config.yaml
num_hidden_layers: 14
hidden_size: 128
n_experts: 128
experts_per_token: 4
d_expert: 64
d_shared_expert: 64
hidden_act: "squared_reglu"
moe_layers: [0, 1, 2, 3, 4, 5, 6, 7, 8, 9, 10, 11, 12, 13]
router_score: "sigmoid"
normalize_top_k: false
routed_scale: 0.5
balance_loss: 0.000614
balance_bias: true
init_std_router: 0.0233
lr_router: 0.00296
num_attention_heads: 4
num_key_value_heads: 2
head_dim: 32
vocab_size: 8192
norm: "rmsnorm"
norm_place: "pre"
norm_eps: 1e-06
positions: "learned"
qk_norm: true
attn_scale: 0.177
tie_word_embeddings: false
parallel_block: true
init: "normal"
init_std_qkv: 0.0566
init_std_o: 0.0703
init_std_up: 0.081
init_std_down: 0.081
optimizer: "soap_variant"
learning_rate: 0.013
weight_decay: 0.0
lr_head: 0.0123
warmup_steps: 73
schedule: "wsd"
decay_fraction: 1.0
decay_shape: "linear"
final_lr_fraction: 0.0
batch_tokens: 131072
max_seq_len: 256
doc_mask: true
train_tokens: 398000000
max_steps: 3037
dataset: "wikipedia_en"
Below are experts of layer 4 (counted from 0) of a mixture-of-experts language model. Rows are named router (the router's row for the expert) and show model dimensions 0-127. Each number is 128 + 24 x the weight over its row's rms, rounded and kept within 0 to 255.
After each expert's rows: a language model's description of what the expert responds to. This comes from a sample of Wikipedia text that the model never trained on.

# expert 7
router [140 102  98 134 154 155  99 123  95 115 100 103 160 164 131 156 113 129 154 123 140 127 168 121 107  96 140  98 153 119  95 129 164 162 154 134 148 167 175  98 116 100 147 101 150 108 103 166 161 131 143 100 120 137 116 163 135 132 165 133 125  97 129  81 109 109 111 117 123 132 165 106 139 120 104  96 152 165 142 110 127 120 120 167  86 158 147 121 134 155 129 103 114  92 167 120 164 156 115 101 143 154  90 146 109 136 107 101 101 134 105 118 101 110 103 161  95 115 103 156 160 168 102 120 145 123 160 145]
What it handles: Name-initial pieces

# expert 22
router [138  95  95 136 153 158 102 120  99 122  92 103 164 172 125 151 106 122 161 110 140 139 160 119 105  98 140 103 161 115 102 124 162 164 172 142 145 169 165  94 121 112 156  92 154 115 110 175 159 130 145 109 106 140 111 154 140 132 159 133 117 101 134  98 108 109 112 112 120 129 161 105 141 127 100 101 150 161 148 109 123 122 119 158  91 160 142 121 134 154 128 106 111  90 163 118 163 157 117  94 152 145  88 145 114 129 110  96 104 135  99 112 105 111 104 164  97 123  96 159 153 165 109 122 150 123 157 149]
What it handles: Latinate word openings

# expert 63
router [132 101  87 121 149 147 106 136  97 125  97 105 157 170 138 148 116 124 146 112 144 139 166 125 103  89 157  97 162 116 101 126 175 161 147 139 141 158 163 101 118 114 158  97 158 115 112 157 161 132 153 100 103 135 112 151 141 112 165 125 126  94 137  87 121 113 113 116 124 139 159 104 129 119 103  99 146 160 158  99 118 123 121 160  96 155 140 125 130 160 123 100 113  87 170 121 158 165 111 101 148 151  95 142 115 132 113  99 104 129 110 107  97 102 108 159  83 107 105 155 148 165 103 110 156 120 166 146]
What it handles: Name and title endings

# expert 4
router [136  95  96 133 150 158 103 136  97 118  99 111 169 162 119 158 111 123 153 114 148 143 167 127 105  95 145 103 152 115  99 130 169 158 156 151 142 170 172  96 116 110 155  98 150 101 119 166 163 134 148 104 113 139 115 155 126 127 163 137 118  99 132  91 102 113 118 116 117 132 166 112 134 132  99  97 149 159 148 111 118 124 119 159  82 154 144 118 129 158 116  96 113  95 158 110 158 157 112  95 140 153  91 142 118 127 108 103 105 133 103 109 101 107 108 167  99 113  98 155 152 165 100 120 156 122 163 154]
What it handles: Table cell separators

# expert 10
router [137  95  94 130 156 157 101 130  92 122  97 102 161 166 130 150 114 119 158 117 143 142 162 119 105  97 136 100 163 108  99 121 165 163 162 144 142 171 163  97 126 108 146  98 158 110 106 166 164 132 148 104 108 142 112 162 138 126 157 141 116 103 137  93 112 113 112 113 118 136 161 106 129 129 102  97 149 162 142 104 117 122 122 161  93 159 151 116 134 155 129 108 120  94 162 118 169 152 123 100 138 157  89 144 106 119 105  98 104 130  99 110  97 114 103 163  91 117  97 157 153 160 104 120 146 124 165 148]
What it handles: Mid-word pieces

# expert 57
router [131  97  92 138 159 149  99 128  98 125  96 102 161 162 134 163 114 118 154 101 146 139 175 116 104  95 141  99 157 114  95 120 166 156 155 143 145 167 169 104 120 107 154  99 148 114 116 163 161 136 149 107 103 145 109 161 133 131 164 139 117  97 131  97 113 105 115 112 118 138 157 106 141 124 100  95 154 162 145 109 120 128 126 160  90 153 144 120 136 153 128 105 116  84 163 120 155 160 114 103 148 150  91 143 122 121 109  99 104 141  94 119 100 102 104 162  97 117  91 164 156 159 107 118 145 123 159 144]
What it handles: Prepositions before names/numbers

# expert 41
router [139  97  93 138 157 149  92 128 101 122  99 105 161 163 129 154 117 118 162 118 146 137 172 120 108  91 145 101 160 125  94 127 164 167 151 148 145 163 166  91 123  96 154 101 151 113 107 164 157 136 146 105 106 140 110 161 142 130 166 139 117  98 141  94 113 112 115 109 123 142 158 105 139 120 100 100 147 164 139 112 124 122 119 151  89 163 145 123 142 147 123 106 110  93 164 119 160 156 112 102 149 152  87 144 122 130 100  99 106 140  96 114 102 107 104 170  99 115  99 155 151 161 107 115 155 125 161 147]
What it handles: Foreign name fragments

# expert 2
router [141  94 100 139 156 157  94 125  96 116  94 100 162 167 121 152 116 124 161 118 141 142 167 123 102  99 148  98 163 115 102 127 169 162 154 138 150 160 169  98 118 112 155  97 154 111 109 164 162 130 154 105 109 140 109 161 130 130 160 138 120  95 133  91 108 110 114 108 116 136 155 108 133 127  96 102 148 164 141 112 119 123 118 156  92 151 145 123 138 157 127 106 116  96 162 117 165 154 118  99 147 153  90 144 125 121 107 100 101 138  97 109  98 106 103 160  97 117  97 163 152 158 107 109 154 127 169 145]
What it handles: Name pieces and years

# expert 34
router [137  92  98 133 156 162 101 132  92 116  94 110 161 169 135 151 114 128 152 115 142 143 171 118 102 101 149 102 160 123  95 130 165 162 156 138 148 164 170  91 123 108 148 100 156 113 110 165 158 132 147 101 111 138 112 158 143 133 161 131 124  97 127  97 112 109 116 111 120 136 170 117 136 130 102  96 146 161 144 104 119 124 122 168  87 155 146 118 134 157 128 107 112  91 160 116 162 160 112 100 140 149  92 149 106 137 108 100 102 131  96 112 100 110  99 164  95 119 103 155 150 162  97 120 150 120 157 148]
What it handles: Word and name endings

# expert 28
router [136 100  93 133 157 154  96 131  93 113  88 101 166 168 127 152 111 121 162 113 148 134 172 124 109 101 145  98 152 119 100 117 161 156 155 142 144 159 165 101 124 107 153  99 151 113 111 166 151 125 146  99 102 141 113 166 132 128 164 138 120  95 140  91 112 112 115 115 120 138 165 105 134 124  97  99 147 164 148 108 113 131 125 162  86 158 152 126 136 154 124 103 118  92 164 116 160 164 112 105 145 153  93 147 113 131 110  99 104 130 108 112 100 104 101 160  92 119 105 157 153 164 103 121 145 122 161 153]
What it handles: Digits and foreign names

# expert 25
router [136 103 100 143 151 158 101 127  97 124  96 108 163 165 132 143 114 119 158 111 143 142 166 115 105 100 145  93 158 117  96 125 170 161 157 146 145 168 177 102 120 100 163  95 156 105 107 171 155 136 143  99 107 136 110 160 135 130 163 136 118  98 132  95 109 109 114 117 118 131 165 107 142 126 100  94 149 163 139 108 119 117 122 162  91 152 143 111 138 158 125 111 111  92 157 120 158 159 118  99 152 153  88 143 115 129 107 111 101 133 107 121  98 104 102 163  99 122 101 161 153 163 109 115 151 122 162 147]
What it handles: Name-internal word pieces

# expert 29
router [140  92  93 134 153 152 102 135 102 138  95 111 161 168 129 148 121 133 151 118 144 134 180 127  95  91 162 104 156 129  98 125 168 152 141 152 142 156 177 102 124 100 165  96 158 102 114 167 158 122 151  99 112 127 117 154 136 136 156 136 121  88 133  83 113 115 117 110 121 141 152 109 132 128 111  95 149 153 152 106 122 114 111 149  76 152 133 121 137 161 132 101 111 104 161 115 161 148 106 101 146 146  90 141 116 128 109 108 100 141 110 106 105 105 109 174 100  97  95 149 160 157 116 101 148 123 161 146]
What it handles: Mid-word name pieces

# expert 58
router [124 103  66 138 143 145 110 134 110 128 102 126 149 161 150 135 117 143 148 115 143 139 186 159 100  99 165 106 174 132 112  98 154 160 145 145 145 143 170  93 113 133 143 113 161 139 109 161 160 139 134  98  99 112 135 154 109 139 174 135 109  97 135  76 107 106 128 128 141 133 134 119 142 139 112 115 140 168 158 100  94 106 141 141  92 162 118 139 122 137 104  98 127  84 148 124 125 183 123 103 137 158 124 160  94 138 138 117 107 142 112 113  94 115 116 160 124 122  99 179 131 188 111 123 141 116 137 149]
What it handles: Foreign name suffixes

# expert 52
router [138  99  87 135 159 157 104 126  93 115  94 109 166 167 132 156 114 118 161 109 139 131 172 118 107  96 145  93 163 118  98 119 166 157 154 149 149 163 160  91 121 109 153  99 152 115 109 162 159 131 146 100 109 139 113 156 134 139 163 132 123  98 139  96 118 105 118 113 115 144 158 109 137 123  97  98 148 165 149 102 121 126 120 159  87 155 140 112 139 160 128 102 119  92 166 116 159 155 111  98 146 146  95 145 111 124 106 102 105 138 100 108  98 111 107 164  97 117 100 158 153 161 111 113 137 126 168 149]
What it handles: Numbers and sentence ends

# expert 30
router [130  92  95 138 154 153 106 129  95 118  97 104 162 172 128 156 115 121 163 115 146 129 169 128 101  94 142 103 158 112  97 135 166 159 155 146 144 158 160 100 120 104 149  92 157 107 101 164 158 134 144 101 108 140 112 161 141 131 159 133 123 104 136  90 103 112 112 111 116 135 169 103 141 125 101  93 150 162 142 109 120 120 126 163  84 154 138 121 135 152 125 109 130  90 162 123 155 161 111 101 143 156  92 147 124 136 107 101 107 128 106 111  98 100 103 158  89 121  99 158 154 163 111 115 144 123 169 147]
What it handles: Given names and fragments

# expert 0
router [127 100 100 128 146 155  97 137 101 135 104 112 166 167 135 147 124 134 139 127 140 132 178 128  98 100 145 106 159 128 105 128 167 156 150 147 145 155 183 101 115 114 149  96 158 108 114 158 153 134 147  93 117 135 119 150 144 132 165 124 110  94 143  87 109 110 115 114 110 136 167  99 141 130  95  98 153 156 176 101 115 120 122 162  87 154 126 119 133 156 126  97 117  93 167 117 158 158 107 100 146 158  93 152 113 124 119 103  96 131 105 102  97 104 102 168  99 122 103 158 157 156 100 121 141 121 158 147]
What it handles: Name-initial word pieces

# expert 1
router [141  90  95 138 159 153 100 128 100 128  98 115 162 164 135 150 114 120 152 110 148 138 170 121 110  98 140  96 155 117  98 136 173 163 150 147 145 163 165  94 123 105 150 100 157 108 112 165 156 135 157 105 104 139 109 156 142 133 164 142 119  97 132  90 107 105 111 112 125 138 165 115 143 126  92 100 145 164 141 104 127 126 119 173  93 155 141 122 134 158 119 107 118  97 155 113 154 153 106  98 142 149  91 149 113 135 102 104 104 132  92 114  97 107  94 159  98 111  96 161 153 161 111 114 152 122 157 144]
What it handles: Places and site nouns

# expert 39
router [133 100  99 131 164 156 104 129  99 111  98 104 164 169 133 159 118 117 158 115 139 135 164 118 106  99 139  97 158 121  93 125 171 169 152 143 144 161 161  97 130 102 156  99 153 109 112 162 155 130 152 103 102 135 111 161 125 132 161 131 120  98 132  97 104 106 111 113 115 140 159 109 136 123  94  97 156 167 139 108 125 127 114 161  84 154 145 121 134 157 130 107 118  97 166 117 161 156 122  95 141 151  91 146 116 125 103  95 106 141 105 112  99 104  96 156  97 113 107 162 148 162 105 115 155 122 164 141]
What it handles: Sentence periods and "the"

# expert 62
router [130 114  94 133 147 152 108 145 101 157 114 118 167 163 153 158 113 126 134 126 127 141 192 137 106 117 154 110 148 133 116 118 155 137 157 138 138 154 179 105 119  78 163 100 159 137 126 170 142 143 148 103 127 131 124 170 136 131 159 126 116 100 146 103 112 119  90 113 122 135 204 109 138 112 108  89 140 158 162  93 109 121 142 170  98 149 143 132 143 145 125 103 123 104 155  96 165 157  95 107 140 149  97 134 135 129 135 117  95 113 103 108 116 135 115 150 103  97 117 137 146 163 101 113 147 133 190 141]
What it handles: Music genre words

# expert 14
router [156  91  78 116 155 155 111 128  66 123 110 106 166 163 131 152 119 135 139 109 144 143 158 135 117 102 133  95 138 139 118 110 164 160 158 135 160 145 164  97 104 127 144 104 162 115 119 150 157 139 141 102 123 141 121 147 131 139 153 149 112 106 135  82 125  97 115 131 117 126 141 126 128 137 108 104 149 160 182 105 110 128 136 171  77 157 122 108 120 186 127  90 120 104 196 109 160 166 111  93 143 145 108 145 103 138 122 111 107 144 116 112 108  91  99 140  90 105 123 137 147 134 109 131 131 119 156 131]
What it handles: Mid-word pieces, table cells